config.toml
moe_layers = [0, 1, 2, 3, 4, 5, 6, 7]
normalize_top_k = true
routed_scale = 1.0
balance_loss = 0.00654
balance_bias = false
router_cosine_scale = 20.0
n_groups = 4
groups_per_token = 3
init_std_router = 0.00784
vocab_size = 32768
norm = "rmsnorm"
seq_len = 256
Below are experts of layer 5 (counted from 0) of a mixture-of-experts language model. Rows are named router (the router's row for the expert), up (a neuron's input weights, with its number) and show model dimensions 0-191. Each number is 128 + 24 x the weight over its row's rms, rounded and kept within 0 to 255. Numbers have three digits each.
After each expert's rows: a language model's description of what the expert responds to; "gets" lists some tokens that make up at least twice as much of what it gets as of all text. This comes from a sample of Wikipedia text that the model never trained on. Tokens count by the router's weight.

# expert 46
router:146093148147103127142134156180081117145139104141163110111115107132112101123129116085092124114106161157151164123174085133120154138123139113118132063158142099142145105146155140188105164119134128137124111134135139089129140106121115119175099133129153139131138128164112132117110145105155107135114167136135153127139105103154105128091134140136139125095130114142143172132153107129119130140076107151141152108094123121178133147162115120107136116112101078128118094181115151104116108137165161146110183148127107135110154135181089169113130120148131139132166120105163136126047148147126137164
up0:137134122113157120115172136092119137177142141173097097142110110129155143113150097090148142110119140129085108108154148162123143148089172162107124145111141134171120160136206117089176144123137104123115166112131137134099124132113131122127075114106086136119130136172155100116144148107162131128095140147096129138170112170102126109066086113122159158157135114061120120089072119132154120156153126127126120143136153133135123106128152112174105111125143136153154131094129119119150090118095127119156152094108117103136159117147160106133103100103144078135125132122150150143141121121101118131
up1:117064099142129129138156105136113146123164129114128146145193102136108135142157150087166128129141124102106114140151137150120114138093119125151144137098153141097132120112092138147113123130127138131129126126146131102133157119094119165112087098103112119168087149102142130126155165146124165136171098140106083078142155130150097118143151136134140109151140132127132112130132155131101100122167144139098124134112166128116120163123152117164153131137119104133154136088149138072159168116132127119131064092172146166095105112112074178110122091121162146099126174138128153094137091171111127177
up2:123139120156114132068138147081132115105083085140125158151128103136108110114125099142130126148111144130096140151148123100113151144153095112157156131122182142078148131129100151148119136136104134115152109110128151110134100140103172099149118186123167145128133126127108158090075150107087159157167114156127102140133127121114176152139128127114126163175170110156127152083155140126149111133122067109115149141167101138095128160143153116100164107171147102095106123136123108118149081140108109151102153196114114131133140139144149133117125153117153121128127123091115168117137130167161149138
up3:110123127114128128138105133142114175167137191120126159142145129162087140158133104103118128154151112116152109131136120129128135103165111088171111117068112122158162130118146125155143171115122085112094119183121161171154142103120124137110142121168169093101103131131152120127116154135170135166107114136078090144130116128108121117107073123138100075129091136133129144117167101128103125168142142121118109151115111149103130144073117107126156120146112142117177132096121133103132076096166092136145121114143136049105141119134126123162114168133133147153119130104106150104145133091120120129
Description: Table cell separators. Pipe separators between table cells, especially after person or team names in sports and filmography tables, plus colons and semicolons in lists.
gets: " |", ":", ";", " de", " –", " -"

# expert 25
router:114131137127118111166141096108087133114124146113173067100111113096152128151113149145087155107113117146132152087138127116126140139101075129158133115152099124162127153079176106160122078141097131154160102145115130105166152099113147175080159107120148157133077137135129114093130100129144126133097141120142121154122156100156112163092145087124126130126131153130153150090105135126161116144086116148103138147102073139147116115142122118094114085136134119141155130099114150153091156141127102136095175113142116143110114116135126087161120109113118121121146193118140120118071111121165116139
up0:133121123132138144133094153101118153188117115120132134148119145132141136145146144138170048139114096100154146109108099129148155120123099123092158177121134157120093090137124164138105157116120138138102160108151140138113110178120126161144109120123137129109150161144119143128150151122158139182139117181129154116090114099132113119146070103120161111140121123142096146158134118123143121090164124107185102148139118161112145111064085179147166115110142138098097154112223103142137100139130130129108128101109167114135119110138122145096139117131093133134122123130130124136156104115112125143
up1:121090090091172137107123137152128130115175126106140147107122161104172097117128120111121143127117147088087102108154140100147120085116138101091155132141118142054100154114113106105158087165123114144101115140127092134124148136159181171103128147124082134080132132136148125183129127172135128129163130129142106121107093136134125089120139113122137142137091098137130145148130120097109102116155150109159127111125117119091155174162166144098111127160145155105144133099121090119125087096107138142096115110126169105131149091154109142142154161144106167132130123138087176140129139128168118096
up2:117124130104137130132203137129131126152110140128122171146151128113157114102115117114136054112118137124153107115117145121108137164129144155121109107150149117127127094164143156132118129173198126128097154148101110130131118155127090099122097117109121148163136109102091132144129139140093146066144177091201151115114109135107090123114119098124101162124157149103109140122155147116162095163152113164145161136140149088132133151140127118141129133118112128146102137137127109113128160149115113102163146176118129130148153122191114132182160168093098132124094148136119153104129118157086141116
up3:169162099126132161136164118126168166183060144112116147125169122167152154105110138118142106170103129137151150118116149148130134151096129189120126131115125111158100118106136148140103137132157132141100135166141099139128133110101145139128059119146130107139125105109135103120151112142126133114102163138164152131146123169122150127102110109122106124122096157126108094153105106087133101127140104079162175138140139101120140130109119134142108137132142122126136140158153112092146142098123114110156139190115174127176103073179118124124119167137133141155083135123092127112095142108089081146
Description: Table pipes and headings. Pipe separators in numeric stats tables, markdown table rule rows like |---|---|, semicolons in result lists, and == heading markers.
gets: " |", ";", "==", " ==", "===", " ==="

# expert 43
router:135091106122183070117145157148128120120120149137172111114150136151122140119098145133120132088100140111107119147108147142171148108142136100088141059090181151136126145116059131107153147150157113169121168130129119126138108114097130140139090163130142184124146124153132118121129114119140109138115151128159122104117106169116081151103121137129105106121133133134115105110086142145133112127144140142100106136169172106084106145129135077141112154159108154096113169167139144078131098121166105143141152110114101134110158114135101144149125103135136112174071148133138110156099130134157107149
up0:165114143155115137149108142129111126129112135180105113140139121129104163146120125156161134109136110111133148103102107147137125112098112114148078132128149135159105111149178140132179073137146141105126114165133130130170089111161145095109152127138110137138153135133107184146080097137146124111106085145156090168118181111167173141086143103124158134136126130120129168113106144144123144101128124097129139156158121111097172173103149105137153119101110096133115122144117112102130159166134123160115144121114182099146174140120133150094126120112060136154147146167144169131133139085155102120
up1:092104148109136126056143146158120181158151135180129094140152078147108140148177110108138096141146112135108129115153122118147133109145145132095121165143109140111166094136104154174137163147153100137139146071158137135155135147120151090081152151129143142106080147172145121146129138125132144135136157067139138067126127112114114108121130091116130169137085132131104128157143144129134149107152166135115098186129116106122125148118179128128159099107116124116119156178123147142103137128130099149101094089144108112155121107126160135103107135092133091114107131132145118128137136109153156105
up2:097136120142117131070122074104146105114139136121131135120130109128200135143146137132122108117080112166114125108154170162137167109141120097123126149123152153118154100094143162131155122108126149129117135136134096136142125124116125121112094137150151125173131097064158109131163149109153154144096105136104140176090104173089111115127106129120180152155093108118099131130137164112157139108149146102112124149125114119136091143131121169131142102150113129178127157122129110093099123105131113110150110146157139075173118074122172150136148173126092127143135141095099145102129131144082084128
up3:095162122165122145088105122112151147127094137097121130111119127085097128131192126099097129096123146130149102130156145147080114173149134133128121123107132159113093114123112124127080137119118138138125128109110120136131127164161122079147145132090139125108109136113154147113146137143135108117133124148115139104175125160182140120111164120163116066101088144129135144130125164178110123082105127113120125150123147115145144150151092113093158143105127160136107104123130126165142163153160158080154111145130114112113158173128080094072089156112128126134159105130110150194138101131167126098
Description: Conjunctions and list commas. Coordinating and, or, but, while, including, and commas separating items in lists of names, places or materials.
gets: " and", ",", " or", "),", " &", " but"

# expert 57
router:163131085101111088141145159151134131130117119173154118169121109121132112117134126101134141108104143202159149081153169115177084144128131162083138119132110118123131142156139131140143127119118152129122074112148159115154121152123097137095125157154119149135168106131117102139133138116117090127126167104119119147129087113149087133121116096129126166134104091149118150119187092114124108116122121149082117073127144116099137101126125149126150112132108152147184095135092109107100096142121137122110178122148068128122135112131167151133117139136133165110161154137139052125098135121128121161
up0:141153142112109133135122117100137085128110122123146133144106108107139106167126164117100153106132100091098108146092157141098112113139164079103194116143133156167147110114156173127124136113107148118137136099168138156142140101138109128114158124156148144144132137134125175157145134070178092156136105146110093096122104137112125096110175162140090134145133125124151111161121118105107125090121063099138132144114089130195150101094109133102141160134158142182092129140116118130116194149103097102153110132102133153109112121136163122116129162135145129149120130127114104117143102135085138126
up1:153159168114112122112082122190136127080149100127150174154155111139150114152136119098092107117131136152117154132170149161115119114120147121173089113119119139124138115131116113095074099125097110108113120106132139154115134116110145160176137167136162153087116104137134120125148112107124141122123092155093115126146116129121107118099103102125124138105157173092147141115108114152112123144122080133186098139131120095178121133092126152138123156105143170129079127167100111133113186134133085124149115129161139148140162135111154131067143114150103118142135154088153133090111098131091153106
up2:101082076102089131154114109152106125127200094132111125130157093143153143147111154115140170115162119111119145101125098130137099139119116110125153121097173122107166120122102103111133160098127142106131094121148172132112089162114109098139147121111153095145155098108159140135163147134114115083133120104093089120146142134124125109193116141114117122121151167085163137151113124141123164163144127119184135128115107096164142101155156130152143126100110119132135116136131147124186172152106139119103128120099125146141186129086084129127089162143108108145073146120117136135118127109118121118
up3:153106115111151125150127118143077127131149114137122149174158151137102154141110106131121111143148108147137104093141104147100126139110135106177100151135071085091131120162140123163088162062142147126097143160138118073095122140121094142139090155088141137157094142111134087161134118129070157121170120128157148153073135145137108101085115142116140123132156149094153088104091125129162116130146144116168158132092155094111103120091113137135143180098153132135112135088117139118141104100133133151134136164126136159128111120129113139125097081115145133128148165139108140134118150100153155113
Description: Field colons and markup. Colons after infobox field labels, heading equals signs, list dashes and table pipes, such as Family:, Spouse: and Population (2021):.
gets: ":", "==", "-", "===", "|", "="

# expert 47
router:145097120119112174110163152151162129160108161140132105135127135127126141102144108129147121148103133112116158116135104128162157153121169134122142147188172100168134162127161113137075163131144202125169144113119118109164117136125126150129121155138102143143123111131145102148151129077161120101163183144095114128127099165125122120177115144092128154102119138095145110111161122134146111142129130103094138142141160121089138126127108157136140094126139156123153174112100135171113115121165138101160141125093154141162141137133159165117192103120117121135101086100172139175137152096118138127
up0:152136158110102123106114109110141135146143164097174143147172104143124159115113125155126092117058158104107105173138131101152134145097078121130147146136100168130110133126087132190153138111138130130122148133120125134107176148125100170133115110099102133121113175115165115096120151136125146130115146128114159136112104098119136147135130137134135149092146126123147176144118126111132115055110142148143132149116114113159180159115133078156168099172140093103100096073202109140129172114097102124116107149148124098136137149152121099122123133137152117137111133120141111112126117149154090134
up1:126137120146142107138129139109152121164142121127198143131109124104117113099111110106130123132175082142111130160157134147177116112148110118174123116132086137158155117117126143143102102110140134136126154138142102159172127121143140123073131095106106144118129113147113095151114101144121111184125138151171125139094113144160128117145112142169139133133142133093111100125154133144082122113144119130077113104124064169069115130149156105117167129143134118093173103090107057135126148117125136183126148108165132134130074142090143130121126114117129105086102134154146084143148104090137124135
up2:103121091112156132127109122107140174140159101140134147126161154124097102149146138154116117079136112108107113126150166138166085151153079110110111135141087143147122154142159214168109125141140134160109072150074158113113113130092105116118113097085121115130124131155151145131106184127124129153126143124090130137117161106143125115094121121125118097136058092100099140122139113098130156162166141127102102163151147152120106171136129106131112176162127134109098137122134121148126104102142157109120091163130109143110123093128099117126113124133075093133122149120125140161137161149154123119
up3:135139108183117152150089143112124123102109118142123113127158135132099085130116086133138130105122088125150099146117136133108148123116126110167145116136156124117118117108168138118119121183150117159121090123095136126132111159108163132112139118115144099178160177110158136110115120116105119178101159113118143105147101142154152124109119112128110063145067099103093131168118127070139162111160156174112119099137140166100085106122137108098121125114135127156094152137119161136127106126113175176139094149118156116137167085103104136153117153162120163125141152096124155137132181144137143095
Description: Definite article, possessives. The word the, plus its, his, their, this, starting noun phrases, often before proper names such as the Ottoman Empire.
gets: " the", " The", "The", "'s", " his", " its"

# expert 35
router:137150125115081149116137135073119152144125086128086142121104127144136106072073121084133126124128156119147140165126126139134138086127156116115100164133170097176110135123094163127133135147113125104106116132126162132080135131153129147141086088137172079133089141121131164108138138162085159119133120126173138099150171144105110135182177116108123138113128116120129143152148142123126121131113144106149163157044116084150132146138149126142151144139140122111160091098156147111158104118108113116118095102135112158125119129123158160125180127102117120102100160119118144101152125147144128166
up0:163129109138158121147144138123160121133129137185111112088097148107140114175141152133155111137107147164185133105174108098131116118094131117152129114097114121107125109084112115107130105144102159119118145141106092087072117137100157098107124180141168114098098101146140131126146142124164122119082188132158157145131118154164092145138118070163133116110143123162127113131155109098132069130137112141141150110115136113103122122075096104138108109166129120102154101157148138135173139140196129134149160121158115130133150123140127114089111132140117132102095141115126113077119158114128129143
up1:148112125148129160089090120154138099133131121121125092104173143168108191106099164098131156144074136109127157173142126119186150127140148165126127131121095148108139073129082103104110140144135144104107111093136120125120123109136163146131135132124140102190108084135132116122123160109118147134128133178142116123093107139136104126122144155133090117129118100155112109143110129126131099148111142101083119113123169118067164134160184157132090112142155179114120127133121076130137125124143111136115130144132151131151145085172127126108136142109122115128152155115128101107126114185190138132
up2:114100169123129136171187098105141140128109104125144121109101194113151139133098144124129114117100120148151129138118085125108153116123110139140093099112113112138092126104102096124151130150155110122109173125077115099121166117146093108140138180151163140146121124103133060110128154102142114165133152141146094154096100100118109102140135123167105143115170102138104149108100079116138101164153131084126113106146146151113105114084069141111116114101153155156115114130089077139138144123146133115138135080109099126120123129138115159137105106118121140125148123097130149137134093073172145148
up3:142119096112186117118135140128133121122113128158155115144133143138125131134120149091157130179093174183126116122148132101115126149158103102134161141122094139144123171153108123122160133134163156140114073157087126111117144143126124191125111109098151170110135146110189135111150153090150071091102147089147131091141079130157130125133164114149120145115102172129143123110155107126154123147068153137169156134132133159138136159132163110126145129150099117148089112114136153146088111166181125128100153139114135123156163114114129132100121110159136167141140159129132113117139100102102119159
Description: Initial capital letters. Single capital letters starting a split name, abbreviation or acronym in tables and lists, e.g. K of KANP, T of Tanya, Mr. Cuddles.
gets: " B", " K", " P", " S", " D", " M"

# expert 26
router:142101131122117105113140148074157117138108148135158133089047138128143146106149127119116148123122130121147123136119116137146137175120110088080111127179097116138065148101138143120176142111127118151099094108132100108125153109152140135129074102115113130130133126156158131117147078121120157105123137117122118153153109095136078104081105142130096105112150135167108154124126146136119197099112137129151131099108149075150096131098129136137078153121139128154153150158117136144137163147137135138130158093117113169160138127126166107153195140153149119125151115116125132166101088117138109152
up0:148136126135138141101098142152187155123084120121142103124160109100129093220128130101111106116119106137147172108149130152117134140131145107136115145149090131133144097119106128114091115169098108149119092167132144092146160162171126127127153143139146159132125130122132131131108169161102093123114134151121114173127125136126110153121083122163135138153149122132128124158113165139121123106151112102129181123136118117091150116137144127098135142107169147152101142139123127151139123164136087102173130114087166091077114150133123173113155121132127131165107141175178082105128121073104096126
up1:163112134134119149129125144117149131119139081105113184109131141108126140118126104146102142115154124159143161119194136136120133166155133137107166103149118116078188126093117165129101155108122130154091152101118116113140104121151158141160143127113132173177164130113159127127093165145105116144144155143116113100121103114128128097130130127132139199128148187133116145149124169134108133126145152095146102122107118149157156080137157159109147176149160168106072156097130125102144129139132116121100144123119160135093098123132183145131149122129100108108117161118167148135126125174101131091
up2:156141096123137124112136123109087114124146101152108152146142138160133150152114110149114095151136165135075138106143127100128128113112105157128125137125122108121086154146187108130100105135142154125138139133147164116095126121124149103092144182151114100101180134098076120123105128185150135129136142169112133133136122118128120120111172159129111121120111186109123135141108136133158138103189116162128099144105134163174139074173092088112178074137192113109140139104160109081155129112099127120106154134128144113139153120114120143123122130125140147136129163124079159149146159116128154101
up3:141109153136153211117109129129123117139156124167104119125126117137126136134119128140153132111149149135141102140121108128113132134172138100179163126111155109142172112142157135168105145088093089125124128155096133111116128132169114104118131143135077147120105122110118144116114177095122144101128130115147146108152120114133130109092184157114130149134119107165164114172127126161185149136098157140155189169121114158078114088136125102172126145157114087148117151146140145100150082160127144111149152127121135114081079101104122146147120160144121134099157175150110115135110144142162107107
Description: Closing brackets and separators. Closing parentheses ending birth years, counts or measurements, table pipes, quotes and percent signs, plus verbs like born, moved, transferred.
gets: ")", "\"", "%", " |", " =", "]"

# expert 60
router:117117134109149110109169117147153119131105109140146145111129101104073110126122140111109168098099134131144125147124097121111119138129114096081106124170131068129102153133136098142127152132133130111111112134163120147153097117128114127149132109135108122133172159123134141169161138093112110079097165126132116155158127080165116155132165123134119108128125137181165128134183078160141144135112114150145139086111128115145120135078144115119144104169143129127116084102141124137135112146176101108105140130168075180163128108142125111132142160116106147179149107124168096132055121100136095115
up0:122128121111108133114169118100107141122110117112178131103126160178166127130108155132110127100115112117109168143088099135116145121127101120114090118127134130100139086112140137102125118125109105128156132120137110121122120122135134124075133156131191113144121145130146084145136157108132116155108110161059129151165139149113145138179132090141123129161146176162144113150137181101081111135162149144087148152117088175118151133100147149140147141132113137116132146096122111113130105131132108175153147154135124079164155083152151074163171168116129148078157138128117161119117122149124172130
up1:097114095104149124134086143086157079131155103207122114129128129080110119154154155143135117158149154150143125099183102144151106108130110135126111131135119160164136119135153126161106108150132138145119101152115125167120101128092097137076125143129160113119163100129127132127114148099121121146186134095100110129113119147152131140097102112124133133107116116130078129141093111145123106130146160088130093103160124121126140119093098107143156124146115169051141134115161064156177171096141106109135154097107138158094127099151139172119141123135105135135129135141111128141122122142133126080
up2:151140075151117118142139142142100114102095108130130178110160171150165128133164122127096107091135131130115157131111130112125151146144096115103116120147131164142115133123099098138126149126114099155142156104137118136062124148142119119141121151087116094134106098126157093086149130112121110075180109159136123115072136131127125104141147113116135099148120145144106142122122190144082133135170154091085164125108121148124169143133163154094119119089174179131114131111116095103146088075123102107124100142155145175139089117157132129105143134126170143134153142120118150101139087151146130139
up3:137127095149121141133121090133118138141128133155084137162147138122146179080154105163087170134105158109147143103150140105122185154115109139117112110106140132059100114161122160151092140153124125084132126186156096128122106134120146102136119119113109115109109133111084118106104123093125146165115146146126103128080120089136140132109169107151151148165109108143126106104122123179099140166158105118145158120145115148149172138094129160117173103144136123101066127168170115144128122140125139123083146093130126129159133173158123117102117127122104115129138082127103121131139145130076143139
Description: Punctuation after initials and lists. Periods after initials, commas and apostrophes in citation or goal lists, slashes, and non-Latin script characters, as in Noah H., 28', Huston, S.
gets: ".", "-", " /", ";", ",", "',"

# expert 37
router:126111094137124123148194157099101126102167106114155110122132122119108145143070119158129107152127138112116143100086080124147124140124132133154111124137149089178116128142100148154138122139088096162164088145130128131120135106185107141111096145056133113104165130153117143077142139134163129099125182135150116114159129078132107140163120107116112165156137085135108108108172115085113146109104152110111136105147120141119150126108129145128142130145132113107123100157147109190140164130153129116141145112150114159183125105113151142133148109110158132144105130103089116107077117110134089141
up0:119131086105119145123139149144168133126160140144122168107128097134128100105111126125127119173176126150151140099139140146100142154125152118167087114108120117152120115119172120140060150109137131112140173104149113160143146143107147127077156077098146132131155097143166162129135145164118139116100102117124086099130141122097137089142125177148129109135118098131117130098115109112156165146115132125089144100104146141153110106143134083139105110122156146100117131098149135124110134087116109094085156136107136132119122117118133129112023132093122200124135096107115123127148100126156147110
up1:150164127106157177168144168140086172127137160124148117121094118120098126183132150130149135107122124094169116109082130144142126122125168139146093148103128113092097115130140108087125160138158128141134130144101099127162121123163184113146137097162163089149124134118142196129101143125121117099164122128139148116095143146193126160137188109102150143101101105127151108132138152122124166094139109088159150153194137124129159121103118107157188149113137135149129158114134108133130103126119125148117121101127153088114123139085120178148135133123122114137126154158119132124140114126157110141
up2:084163177119142133160103128160120104124037121117149107121086155110135160117147133137102130133082126086120130154135118118100120117083102124097117134126127138140127152077133132151150100132096120127137141066115154141127097108131161148128133109140121129109115131162103118117107167137158112124203130112130112108075155151133148149179116109134115092145147119168107136105156090096106116122152138104114131115123128148111152118176181078106130127139139082154110144118113149124164121148154079131123108090110125104115146138133135075160112158129151088123130118090130123124127120137109120146
up3:085137107126109136143133127122165062120149083111104160164136098132165128161130106107104198072128166155086158164121085159119133142112109096157135146085123106139178121175146166132110121100124120128105158127166146116124151121085098108091129087105170125135136122168144090108108114153109116171145114143111169136137126128140134152124097152117099115146142119102105147146125139133099158107133170136109118126131101102147147147138133153129096131101125106131103129109141163152119170120137136141115133077093129110141113127055124142118109123133106155148119099102132138124153159116152112121
Description: Sentence-final periods. Periods, including ). and ". forms, ending sentences in prose, often before a new paragraph or a capitalized word like The or He.
gets: ".", ").", "\".", ".\"", " .", "=="

# expert 3
router:153107156127155162125124130106119141092149150115101125133061131126138038085136110121132098107163110178122149140099144140101118132134096148133124149158084147166120127139102166131182104130109090125121134114171108134164148100139129108113142122142143122119143112112126202123104115178102151120146158120133088158098149116125136146142147125099129108119161179119160136150133109147132158151118079135138179097103120135102108099143106152121118090079151135138147098144129143119128098132127156145125175144160125121131123138146127118117175120154118151153140134171101112121121116131141083154
up0:095130129125127166119130114155091114147068106188198127113117149118131109120136119135163105096169099119152115158131133107126140128120149161121172100148115119123128161060084152143111119122133132151124110089166165144126122130085149116120123160134107108126099111121136111135103130110126114107131121111138178090139112152146129131173105153124141139109098110140123123161142145152120147079145166138102143168143115078116117102109162133105160153096091124128116148105096101154113108097121122131162137163164132069102166108137155141123136122130180123145113132157128151129105075150092129145
up1:135087129125125122119141146177147154172079102127117188150109120122148107110141128191148170135108135114104125166142110140122152172128154151183135110125175119129073145161169112142118173140163140125101169113115125111156119097122133145155113145124123137124092100140164140165133107123130153136153133141126091146110105145108080115128107120136129109127150110195129119151102112121166155165151141150137124086129129160135145140111144132115133168110111125086094146100131120126130108186139122154145140146128166126122189111122145104147111141142111121152105159169173115093098115122119108103
up2:096149112117131143113086115125115142111144150077108204095129144159143135105085148119147123136118123139104090132118140136105160123156132170161146108094129134130112117134124143122120087139154133097109160150141084151074126113118087120123132111140140153151114087142125128146121140083110094073175162186159096123168149113145142137072125156129125161162127136140164084108119123135090160170107098111118127088149113098123119139149173117088091132154116112116119129081108113116090143108109167102117137091150123108138120138100128137095153139090099125127102104133113128126123135125154112125
up3:094142109130146134093114136087082155127094134194102085110156110105159156126147109118135101149145112116103111131167097138153117066115128137105136123127100115164113115120136154126125107133124107127122151143118092129087098140144147107121144088101132102125127131146118143141120116123148135180098139102138133124114133155157122142164116120133135158105090129092090122186162125131145098157160194115138102144134088120139175168154082144104148112111153097162129133104136100091166147152162106139107110119114154080107123110117093100114147154133090133105092107092132118154171109146131116107
Description: Line breaks and ranges. Line breaks, table pipes opening rows and dashes in year ranges within lists and tables, such as 1981–85, 1961–1963 and | 84.
gets: "\n", " |", "–", "N", " (", "|"

# expert 36
router:136108117123192117116147136184144112104124130148177139106161153140119117121089165104140128140104130138141127163127152115160117096146125121103136098099176121143141122132130119126136109151120138158098141146152122125137131133142136153140100132131144196174167125158137117106120105128121075120113165120148147087144106128099118089130134139121093116134131139150125126151090132125136119101129108187131097148150133100111128122137140109131120188088090135116085147127140115105133074127189121130157218146121138145105139106130166155148184114101130121148117130124115092154101126097156163160
up0:163138103084149127130080148126116140122158143155122122126151114100115103125164169135089086113127175137139124120118150146165123112097151133126134129146119116155070130124114074146168151117153130112129126152131156136166125091119096160131122081152128130121157131148115149112166141105153113121122109156113169151144145155118135109139163120151135104139114108108110112064168126167140104115139104155141093116128101118112117148143115076126130158172098135120148137119130066092154129153151147087164101141148108138159106133149090122102092159108151137139135170136104144134124113163179165077
up1:125112158124132147144150101100117071149084090115118152138110136129150137162124145117107185106155136162121154106114128098115130123147097089139136125152142137087145079119148163129120126126106139123115133131159112110120121109085151121115105110100167122149108121092136129161147147146108142109122117174131097097122108165132119139122118103161123138147182162151153095154132114119158106160101149124109111080129122084130112107132127121123131141146162123120159147088132055156140134134147097143034154141101141162142117091098144112114141121088074100106119116168106108110114138148114117154
up2:135091128117111108129149131116132081117135167105153102133117164141134110154127133145124129095125135138131158110136132149135104093127146120133106096141116109146121110121103120129090108151140125115146132094114114160122125090125146149066123085115103109140096099128094136170133128152160123132120091208188136120083148129125147155132137098201130149111092115115110148132109135091124113114116125091119117128108143114098135120140087093063098132148151138122154152130125101149110108149106117142129125100115153105089088163095098097123133090158137122093129074144090119148147127085184118098
up3:109144190084134140135119133098119134160096109117139129152140121127113092129130115147117134112118062145094116140119129094124112151148119082121171178101134139094132135157166132168107121145127151124111121130166143097160142150104109171151093128104091126142145143102136096155119130098096114116138135143117116140080158155107123153115091150125150126114132098125111118132119126122100172112173163108131133105130142127140158165064168120141098132134118111143135097092100132150121088085138168108109112094119149131073144100153146119149082133104126145183095091150123148163149145161115151118
Description: Commas and currency signs. Commas in prose, in thousands separators and after places or names, plus currency symbols before amounts, such as 1,000, $25, £.
gets: ",", "),", "\",", " $", " –", ".,"

# expert 7
router:110117126129139053132127148142121128120131101143082141137089112109112132123126147118142121058126164114101179172146120143156136103129057105142122148142154099108110132070137132131148097123141159109151137106130165125113142130122153127131139124098101100121129117120096120106132133094103167124153143126151125157140130103162117140125116132100113131072136164073140121152114118113127129099101080156099102129172124092071151116156099161132116099108099142103148104138100144157136113107182112113132094107128144148135139120155143136119143155115129144148118055134120125141136121111090126188
up0:108177125146128124078172155134110127140155160138158146109109137153100173101142152114117126135156129112131171123183103132135132138159129114137159103103086149148140176144135161159115111113165153108135133109086125123126135120105127129081186100102166150134153120141109159132147167120122146147096078142115123140114157112171144131150130138118150130130116138146099142103119110184130126113095092130079149129144160107144165137142116074122061114093117157152123137138087152128120109156135136157100140132116150157087133102109105137111126110133136148131135165127070141152150109128123073125
up1:132147072146145144119200120106116149192087124087142106170131095138169165148159151103080138102117106168150151097085129134104134123094158110086128108124123144132122160130087120144093138139113135147112109165126112093162125126110129091175129106131124154096125161148108141134142138105169144157089167128116175159135119164112142057148110092145158126122152139126110152115127108129157105135128122100127119164107090128135158114116142137175157116152129132164154138153135126119139125120116094128122152177132140127130116125127117142115169142101139165151129113113143102094098139108105136140
up2:148132151144103134116115127141139166117124159128106100103144129129122090106121111139113108123144143126113160108095163066092116105143113137110104163120100134116158085108132160098096133142105103084133097127134106144112108107160150098115147144102121110146091121093131105131054183142122135177101130115131128141125120127129134131083146107201117159119133139116148128114156140114136139107140122121137126137142130166078112104138138113196115108155133171105119121125135091122128140181156140093165153080109129108125104147104148144089113136150065131109181121149102164146116102133120108112
up3:105132142120089139138134134104128133153173144093114148128174107108137167083139094146092137152115117124115149107135121113143161114138134151091137109113155119129103130162133131165124175104114115099130139118086123116118148124102084212186138145129146137114141137127127115140120154137101141131111131175093171117143119139139145148145122095180128150118101113141149157126084130138143105166130099135114122145111203087116166115147157124109105117111151139101126160115109104147122115140158131133101167124149165141147172115174100153101126144066113169149151141136134105127133168170134100137
Description: Infobox dashes, parentheses. Line-initial hyphens of infobox fields, opening parentheses and table pipes, plus field-name words like Siege, Binomial, Member, Review.
gets: "-", " (", "|", "(", "=", " end"

# expert 21
router:133098089142152167145143119178179166154126147119093115154083142163152092150141121104128113150110152126163140094112089141157162130110112142105064150136148124167097150124138120099094155146147127108168178144117134135108153155155074137116076114116111161087123102122100109131169147142139116097159149160102130119146110094133142178136089116149139110120120119112143130104100169112146098124132121155122145147098127132123115150120083171124125117109108158122096140124148161161112113129116110126105111101139125127151103094158109176149151137111143112166131059129151133110146134126128137129
up0:147106172124109143100165148118139128151105155135171091117155195117113114077141134101115138101106117094137164130107163172129133148135121135113107115145128140128167141151089096194086125128170134140116094146129105104111125133139125108146100121098124143135091134151130122147120101123150177123093109177140150121156120132138161124155137130138143148102131099115162134096174097120136095129093077126139156152098134141121147121102106158107106168099140130142149126087183079165133132115124118148159102125115100133128182146138128162122115141163092127126146131108126165091163104161129124138
up1:150085115117125190088132163122118120103146116140173146152157138105135167142155101123114104104135153152110124126146088085147083104153144162191118158111155166107115136135157093144134131121140110148156100147117154131143136122125135150099143101092125131124100160151078195128109117130130148172117141134114126138128162109123104166154137131179157145109122132113092171142150129146147115101141129137116112144138176120157172154107123130128106162157136145108077148111134100122122144156142103146092153114130163105090135153120089132139114171151163188116094117110117132103138142116133148118
up2:097141111117114149160127115109120134154128127115136121093141074127087117135132166148121081102146085108139153141114144145127146108122120087119092141168098150126151160148112126134090146129115174131140125126124104154128151115127107133142123129131114088120095169119104144175150128129142138108084100131147112121120133097103124067105137179089147128098131103097118095121124053120140149127078130164165103171121094114130138132136096118099145104118194143157152170130192119121163146131132172145128141126103119140129100087137125105140121119132079130128152152134132121120125100090158102088
up3:130112104104102120101169103108151100108130114126124085123120122113117143112152127113103128062125171127126090179160148091136107103123138146127154108174103114164123129113100115142105081122114165145136123136130112149121092193136118156080126138103106134091093102099144119141144103124121146164116162124143113125132141109168111148167110172147163118095136153126146128112122072119135095129143154109123104127151085162125137124108126129131143166140137131148142126133154094126139155165157166128178158078076146155139111121098121167107137075142125117156140110132173168141127127117097136102
Description: Sports team context. Sport words and "the" before team, league or event names in athlete and club biographies, such as football, League and led the Bruins.
gets: " the", " League", " football", "'s", " professional", "th"